Weights of a small mixture-of-experts language model, trained from scratch on English Wikipedia.
Size: width 128, vocabulary 11198.
Below are experts of layer 14 (counted from 0) of a mixture-of-experts language model. Rows are named router (the router's row for the expert), up (a neuron's input weights, with its number) and show model dimensions 0-127. Each number is 500 + 50 x the weight over its row's rms, rounded and kept within 0 to 999. Numbers have three digits each.
After each expert's rows: a language model's description of what the expert responds to; "comes after" lists some tokens at least twice as common just before its tokens as in all text. This comes from a sample of Wikipedia text that the model never trained on. Tokens count by the router's weight.

# expert 12
router:512586548534464446462439504516446493482470497535521495489435493526455482486501572576524486553517462541492573468574422506426520448442495549545514456532493609537459408521451541559500558493509444500459460538580535497401469488524395463465507475587437402457566551590638517575486439476462433585558526480465491556422523457584471464433453499534543527481537480546531453461534420426484538584576
up4:489494507485525533563565584619587602529545497482482492495527506511453499548503573593497464473541510485454586549496575500492476609436485453459522452571492513483441565565474556493433524496432445576521452491503495580512528542530496489506395415574578448493432528444418488460451453522538461457516488378446518473481485477568360434464470541513497409583412528532548478556472500472514545518549
up5:545464549402554403515567518483534518555496481364523549556495534533557524410473505494462421556555445493476398503516446484501538502554520429488487462490421384530499418566482533444532522418517449464450494438538458405461529509618510492536512451524570529506571589430478469517446518540514490438411558530511662475453529517466486513482510526510438539433549477515439540504544449515469431552501
up6:431526524496539483437468487520513372491525519425562474497536593464418470506477389546449414578561465577520492509418523544492576503558535448500420482422623607558489542546472516494533520526630511524534535538572472516415504496493474538556529443426546543533503540528513497469530496431517486442518444522485574526462412472530455422403579537482535550469560499494557601453528475464482515526548
It responds to: Determiners and relatives. Articles and determiners, mostly "the", also a, this, each, that, who, which, beginning a noun phrase in running prose.
comes after: " of", ",", ".", " in", " to", " for"

# expert 10
router:508536524546525572450500582505518508470441468516533450500482572553399526536448461631552459537461526538516573505508483499445511391507439497571455454538568490479507474560455450540425572588488463478427483539418583482456480563423570409514483515617488465470525539552459492579427503429451439566527563476428503440422505442599554534483434483467575491480500480543501496435585453459454539522518
up20:497455463492450508528504488455543533494477499503494545444523539530518626534514479522509525589477502494529531475477356514508473494481409538617562524455509486608466589593533473492660570464625547470548509452553526482437481553556460430452432489559539544427509473498497507549476480512469513557471497505496606505593465450503482405473503502438528493483474430514495545455484481448428578568385
up21:461499528540425510345405441526523494536540543485457519513442478608518578448475463545556430555501514486511522417464537416453504563428464538534512492487517432485444579443455482439456401569428478529461506474446609431439500576504531527520546551519474433505485524455464502424570500637505568458536516490467571612493519521489469511462421467438513518514544499456513507496493459521569547430591
up22:458554560549518478454410479493344561554497461465558494533432492479462521470540484494484430516497473523516494455532535455456519458514431485549409544431499489477545545497449559522522509567449512489503363631495553543508452559450479426546500607511478544485527532489472574510497472471501504543602574467503523414525568418481573485439448501512585464468451438503590594456480508501397458529602
It responds to: Scores and table numbers. Numbers closing scores, dates and stats in tables, such as 6–4, 1808–1874, W 66–46, percentages, Apps, Pts.
comes after: " |", "–", ";", " (", "6", "0"

# expert 27
router:490534469556456540471545489510458532511467469503592511470441602524555552446441434559523459491537571475548529528529466508432574463447450545497478471540572551485433391492434463614518571471575462537445488521593525447456482475431517440479524443573453434447521569520461483524434479463430567571498594511460497489398470448511569555441484519427511515444627540572533511439540451438501530571552
up4:481564510496491371483429419514406446565571526424463562559514434476521457530559427537523461452521478427546542429581545540451552528545517538437469468479547483554447564465436504444451585461442493534549524462579449505535559542462566439357564414447426494555556492482541534503466466518485491519406587460493540455527494491553561516364524558485472484520508492478497492467470463558504496581497
up5:407528506510544604549459496605495507524458427527573545458575564529427577500427444418568463505494507570471497495497558493447449531546493551523507447445523418467393566525469457482459534517457467554537524495590524491526480525500455476596481432460413548423490556454492439596513485456486504465503469554518478559497461516545616436436520507501601640423530469518553565520459529452535519442507
up6:498536524479564436403553508495570542559456515442499547556447516525378395578449592571521509577521526554559464580455469522506425387502486504473553476545520440518520459437525496475558537555508412512514615587398516445484408492531477546491480448444451423496546421456528540521524510454489512482570548495554505529579418520514397570501436534507541470535494576530521502449455427491508513501455
It responds to: Table and list delimiters. Pipe separators, line breaks and closing punctuation in award, filmography and bibliography tables, plus words like Nominated, Won, Genre.
comes after: " |", " ", ")", "\"", ";", " Nominated"

# expert 22
router:455603487519475447423606516482460463529484449460544518425478465449652626500479452533566501540515538542515549487496477493460514524436446566518554481540539581496481472497440474555516567446470442505455489518487553506492463542470502478486507422580400466461553522526524498527508398437491534534494553398439513554445463465585568610445560537433521527477515505393541523433518445446501557585426
up4:404459520565515546463508557450457575493484395520479439498507564518545561448594506431659554528412538451480441490551474468533526499436471519495443476421539502466544517468520521434570470478629481501476387457423533576518430437584480453478475473590419539573463478453415519471497521516449467514527532514480554467520487446492460461548514528527534457508498529451546584447510577530399546476544
up5:491548476553476454546443433619557579436481466596475479458501506539478480457432509446521605525579466493504447439481476428545478602528565524620476459490463469404503447598491462549437646571519508562577549520492532529561428554489480476499505497414506495525483529511438452505512411407463528466587505529496444517474473567408470517552523424504574534531480481532515530449486568480539508445487
up6:475574488461504475544509443524473479542536476524519461470385492507470507460493494511441519546482544453459518540489546498534476450446505413595508451461502465427503498533481523631542594418512488463531426463545627588550479488476559565564436500570515526470581514562556511541432490471474433580476458433459591529515472459463526506477418519566420511488572361624536515442441475499428492561535
It responds to: Verbs after subject. Verbs, auxiliaries and adverbs after a subject in narrative about people, such as was being, was initially, deeply, forced, known.
comes after: " was", " is", " and", " he", " as", " a"

# expert 1
router:437531549504494492507497546417386535554493472505496527435514512404454489492494590549520481519498456521514546572493477507431468498427414520459464485544549537422469486582468459552455542508645453528518469551405520469464500487553399450480536454537470461451484539548552445542463423455465346525534534549411490533436449477587538495419498560508554519484561425428537454443522416473405539509490
up4:566518555510464488511504492487506488495541521515493517592521536520385615478538480584485515544548450544553562565476523560569411469401487577527481509571463517549478416557549538525523550491548447467497461544549503441421424591521453540519498384503452419518461494493513477489537576539469477510516496459496441589498515532520349437524543518566477473494493508466562468492410338488531573518430
up5:534527479479510502582560527578510509544542425588514469456469504524501529453501592593509503508470492489476491509592438566451527420529473505509452464524510461413492443539479478546385474492469595572488418468530443489512504453525468436588560421475560479555421484438465428584430541521523486555464487578497451587505447431492503474417401471577404455424528510552482587528515406519508525418545
up6:588462615540498448508525547414472515382419540516461493465531494453473407500577560508578473503501510521511399561559566460545529478515507416602471523498469529555501431496510528551409401571462417606467459485466442386453478499462528465511557491474541535468551517537476458472435471476501438444426519560485536462503467458469570499545388437563505537488422503444489518421508425506520506503563
It responds to: Determiners before nouns. Articles and possessives before a noun phrase, such as a, the, its, his, plus noun-phrase starts like main, new, own.
comes after: " the", " a", " on", " of", " in", " with"

# expert 20
router:586537474497449520468522538394486480424475482490501504465463529486572505498517530473556492637545507563564498487514451502447525443464501562569508483550497493618452435591403440570489502445490446509434478522555551495507471536490499487450484469641475467464495557496434516578451466488417423571482537473347493455438481526557516524484405623422475572525508487564548523481517513510470566528565
up4:477525467490525513529445502481513485447440510535497474487497584474499426574498528528474518558468339599534479541482482466519554504490449541574525436593575514465425451468494483480503493519552507480385525461538616472450534519480482493506506514495473509513523416543465502583468499547454455577572578384613425361515583469494544570446450493435523483433547458571459443423538484546536497560471
up5:559569617476456551485453499421544504449457433362539506437476582508459545457575497602553544503482501576556554402484459446366497535454529547495504548562502471523494465526533490456430530433454388518456508457506458515529389467551470407479508458642507503529502599471512518472478443482520521493520493426483528503512485504460513450524540456384505431528442444444476530445471485509514528545531
up6:574615460553525498492388518550534520521547515459516506564491545450515482450559583527510395426448557481531508597432467472414585505524473487519507521508473612576394368462480436479512514452469469549480453529592520391475478557483425438401440437576565445455509493479572496488442506415439557491478539531557514486469457527456527495536501517466450479518483525465402530479508509510570501459478
It responds to: Line and section starts. Line breaks and first pieces of lines after headings or newlines, like List, Events, See, table separator rows, and election-table headers.
comes after: "\n", "==", "-", " (", "===", " \""

# expert 14
router:532543509533467529434502499458504510481438443477511487432426496450460534517443508546610493549514457499619533546589478642469491483424453544441517443543618534529482405520452468558559523529510533520494473493475604440408547460470430468458506476529483422463560507525498484553422531429421509559478570517437525500337550496536458517496486530490543586480497542462507493462510420439470601543527
up4:434551563494506495581543453514447564434507486515507495473471494574395423566520493477536548598552552565602545530517451464471520500557547393480504557537584409495423519454536523529472478497519521598511462491459392560427518474532524455533503478537487484498614491547402513504505427549465476472533424453522516574548550497528435435477476567561527354538461381492520529490551496533470489441525
up5:434466504543558475423484585577384493519540538503518395439499466553510469537576466425504402537460571544543521436483486467478426484610514523523501527444532397560439515446524456498503559506536509496493556541551544459486367578437571485366594492506493413538433532560590482526500493564524580512502481561508536477545434580466528517528490529539517527502481549460528590511479517536541566456512
up6:468399537514511562436500543563451568506535493572539529472534445486515458533537557466522544541438573500382508479446480412577515525621500485529430469442423478485532472467555569551523463459511479545453505521567461540522483480497474556461482579471479473521450446551407548495619523585526480559462455525550467599614456501424474550504511482461495566508446447465515523546521468489502333414540
It responds to: Infobox and table delimiters. Line-initial dashes, pipes, colons and equals signs in infoboxes, stat lists and tables, plus role labels like Succeeded, Preceded, MF, GK.
comes after: "\n", "|", ")", "\n ", " ", " Born"

# expert 15
router:416520482533442496471598506521457466510462525525507487443412604468441470509534447503531511501516479543561581492499507448447575430500430497460521447540495547521481530475441426549705503469539485550425461585468510464498393394490596466446526494560480467419543544498478483525446496489512510506563505527399506443444449464547474444458516458424549608405505476461474458469515434481508519574535
up4:441502525519458529556440406574463623529521462461505549617562405539535520515469561497469500468507529512411564492520423655560462479484551451508467506531509490488516452558532565423375513477425457485629520452445521490506517558518454557561467409467597503565491460521464509479508495493444586457460455518570530477574555504445502488488502493585488408582479498514501434477561495536507543481526
up5:506549496511451548535530495458540538591487466427496527450390506533522538502440599492569564529557528564568527493487461437470484526521514508480518466459506641547514499528486522436567449505540517483500605520460505529455459547603528534499397468498509548411538536523501464539462524466581508506530565403485496544503441523510502554424576463534659443344500558463540545590510539465504446535549
up6:502555494437482478496543500453488459551500470558548495505490495441515506523527620539492545466518513457404500539499562490411486455418518499519514499497413508548288528573487504551577479514608427500528500475461592469547471432459558484482503544472488493518557578481537486522381560453484489514532475573508413595480645433527498496480481484462452526534458399539437476498546493483447577546461
It responds to: Table spaces and word fragments. Blank table cells, minus signs and hyphens, and second pieces of words right after a capital, such as P-unt, Sw-az-iland.
comes after: " |", " P", " M", " T", " B", " C"

# expert 2
router:531539506536511458486558572404487469446476545447567484448459497436583452561491463554565505518531441594511518514509430406454534548498442538514532443554493520441479430508462481562407530400537455479467483503518534416438510452613444452458510451562461471452519558546390458554501526457450611583477542527412472532477509439540479508462502559503525430486585539612561456507535452441529572516435
up4:487433431532478505596477559486501544502552540532535558610448456539405543478494400520437531465619490525548467558375531445438580524458593437519498571549527523526507483532461517493508490513499538498505558541394559443534527528489428481472466505473445540489514538526502513439485554480476573590499572492471585532403551500443425560471476521553496464461582451367493528458558458470430512554439
up5:518520564513471507483507523478434574579527564546494529342444460422577488528468480542519567443505524628556526523455469481488541545500475608638403513604503507490489508497459499486470497456599519459431454490471568436358444551434444443479484460533522480525445489593501550526454517495471471544531502562484457509493521538484467489502542525504508509483615571572484462407543436484525549550497
up6:504457487522492483501458550465525498505400483509467554494450529557540537565513554474492447488433504523504448434477471624519496354475469617582477409533417532461451497515501450495576514506522450450432476510548519515477425469483489568404504533495453482542434571505495541592371493533555553571592489593505412460542562555455427432481523591510466536498479506484524397507543529552507438453450
It responds to: Time spans, years. Time-unit nouns after a number or article, such as years, months, decades, century, plus years and parentheses in film and album text.
comes after: "-", " a", " the", " (", " in", " In"

# expert 24
router:468495516533506439487622516493481445452426509512552488468436581484458607604423458524569488521546526538497501533490474503477498507443451532599371468482556582504442444592422459544472499501530483540439543610559562472477489576481569452465546429546446431444553569547555529550511545455459410509586554529428488468417505456558533555469470496474522591444525523419515470479521464438470512512502
up4:585511537453515438543490535457604566506422425429520453578453613512505497570394481446495449509409552536492550524518542522501574544453540442539523526506484518434520504459463380506351464441508477469371442535536423509524512482553467438486460483435468546478491523507461447490409565485488469530505492495522453506454494420518446520538494523458449577514591533489499405459542453537550610505506
up5:560546536599464486591417560445469497567523532518598482474478432436520494494551457571529455514479548572534476509540498522490421544422402527517556507448564499515461590558491523506542519543506478574490477539517440567451551615501581443590592475534516372442539586532435487487511389461510514486563552491483528509467441443465517502435559496518544489540510444449405431475530510432492569486563
up6:552565463497509515436565589431549634471450494464524479469522517471412554545604499526484502456558466584440518533491570548494580493508462502403507484485493529568555462496441546512446459409549492466494499505426487483480545509425444461480606480520575550456483540614562481589436490444476445519415566439522421487455558488516572449444507449456452561429497495514443470615544538552476458500467
It responds to: Biography career vocabulary. Nouns and verbs in biographies about institutions, education and careers, such as board, professor, University, United, is, advocate.
comes after: " the", ",", " of", " a", " =", " and"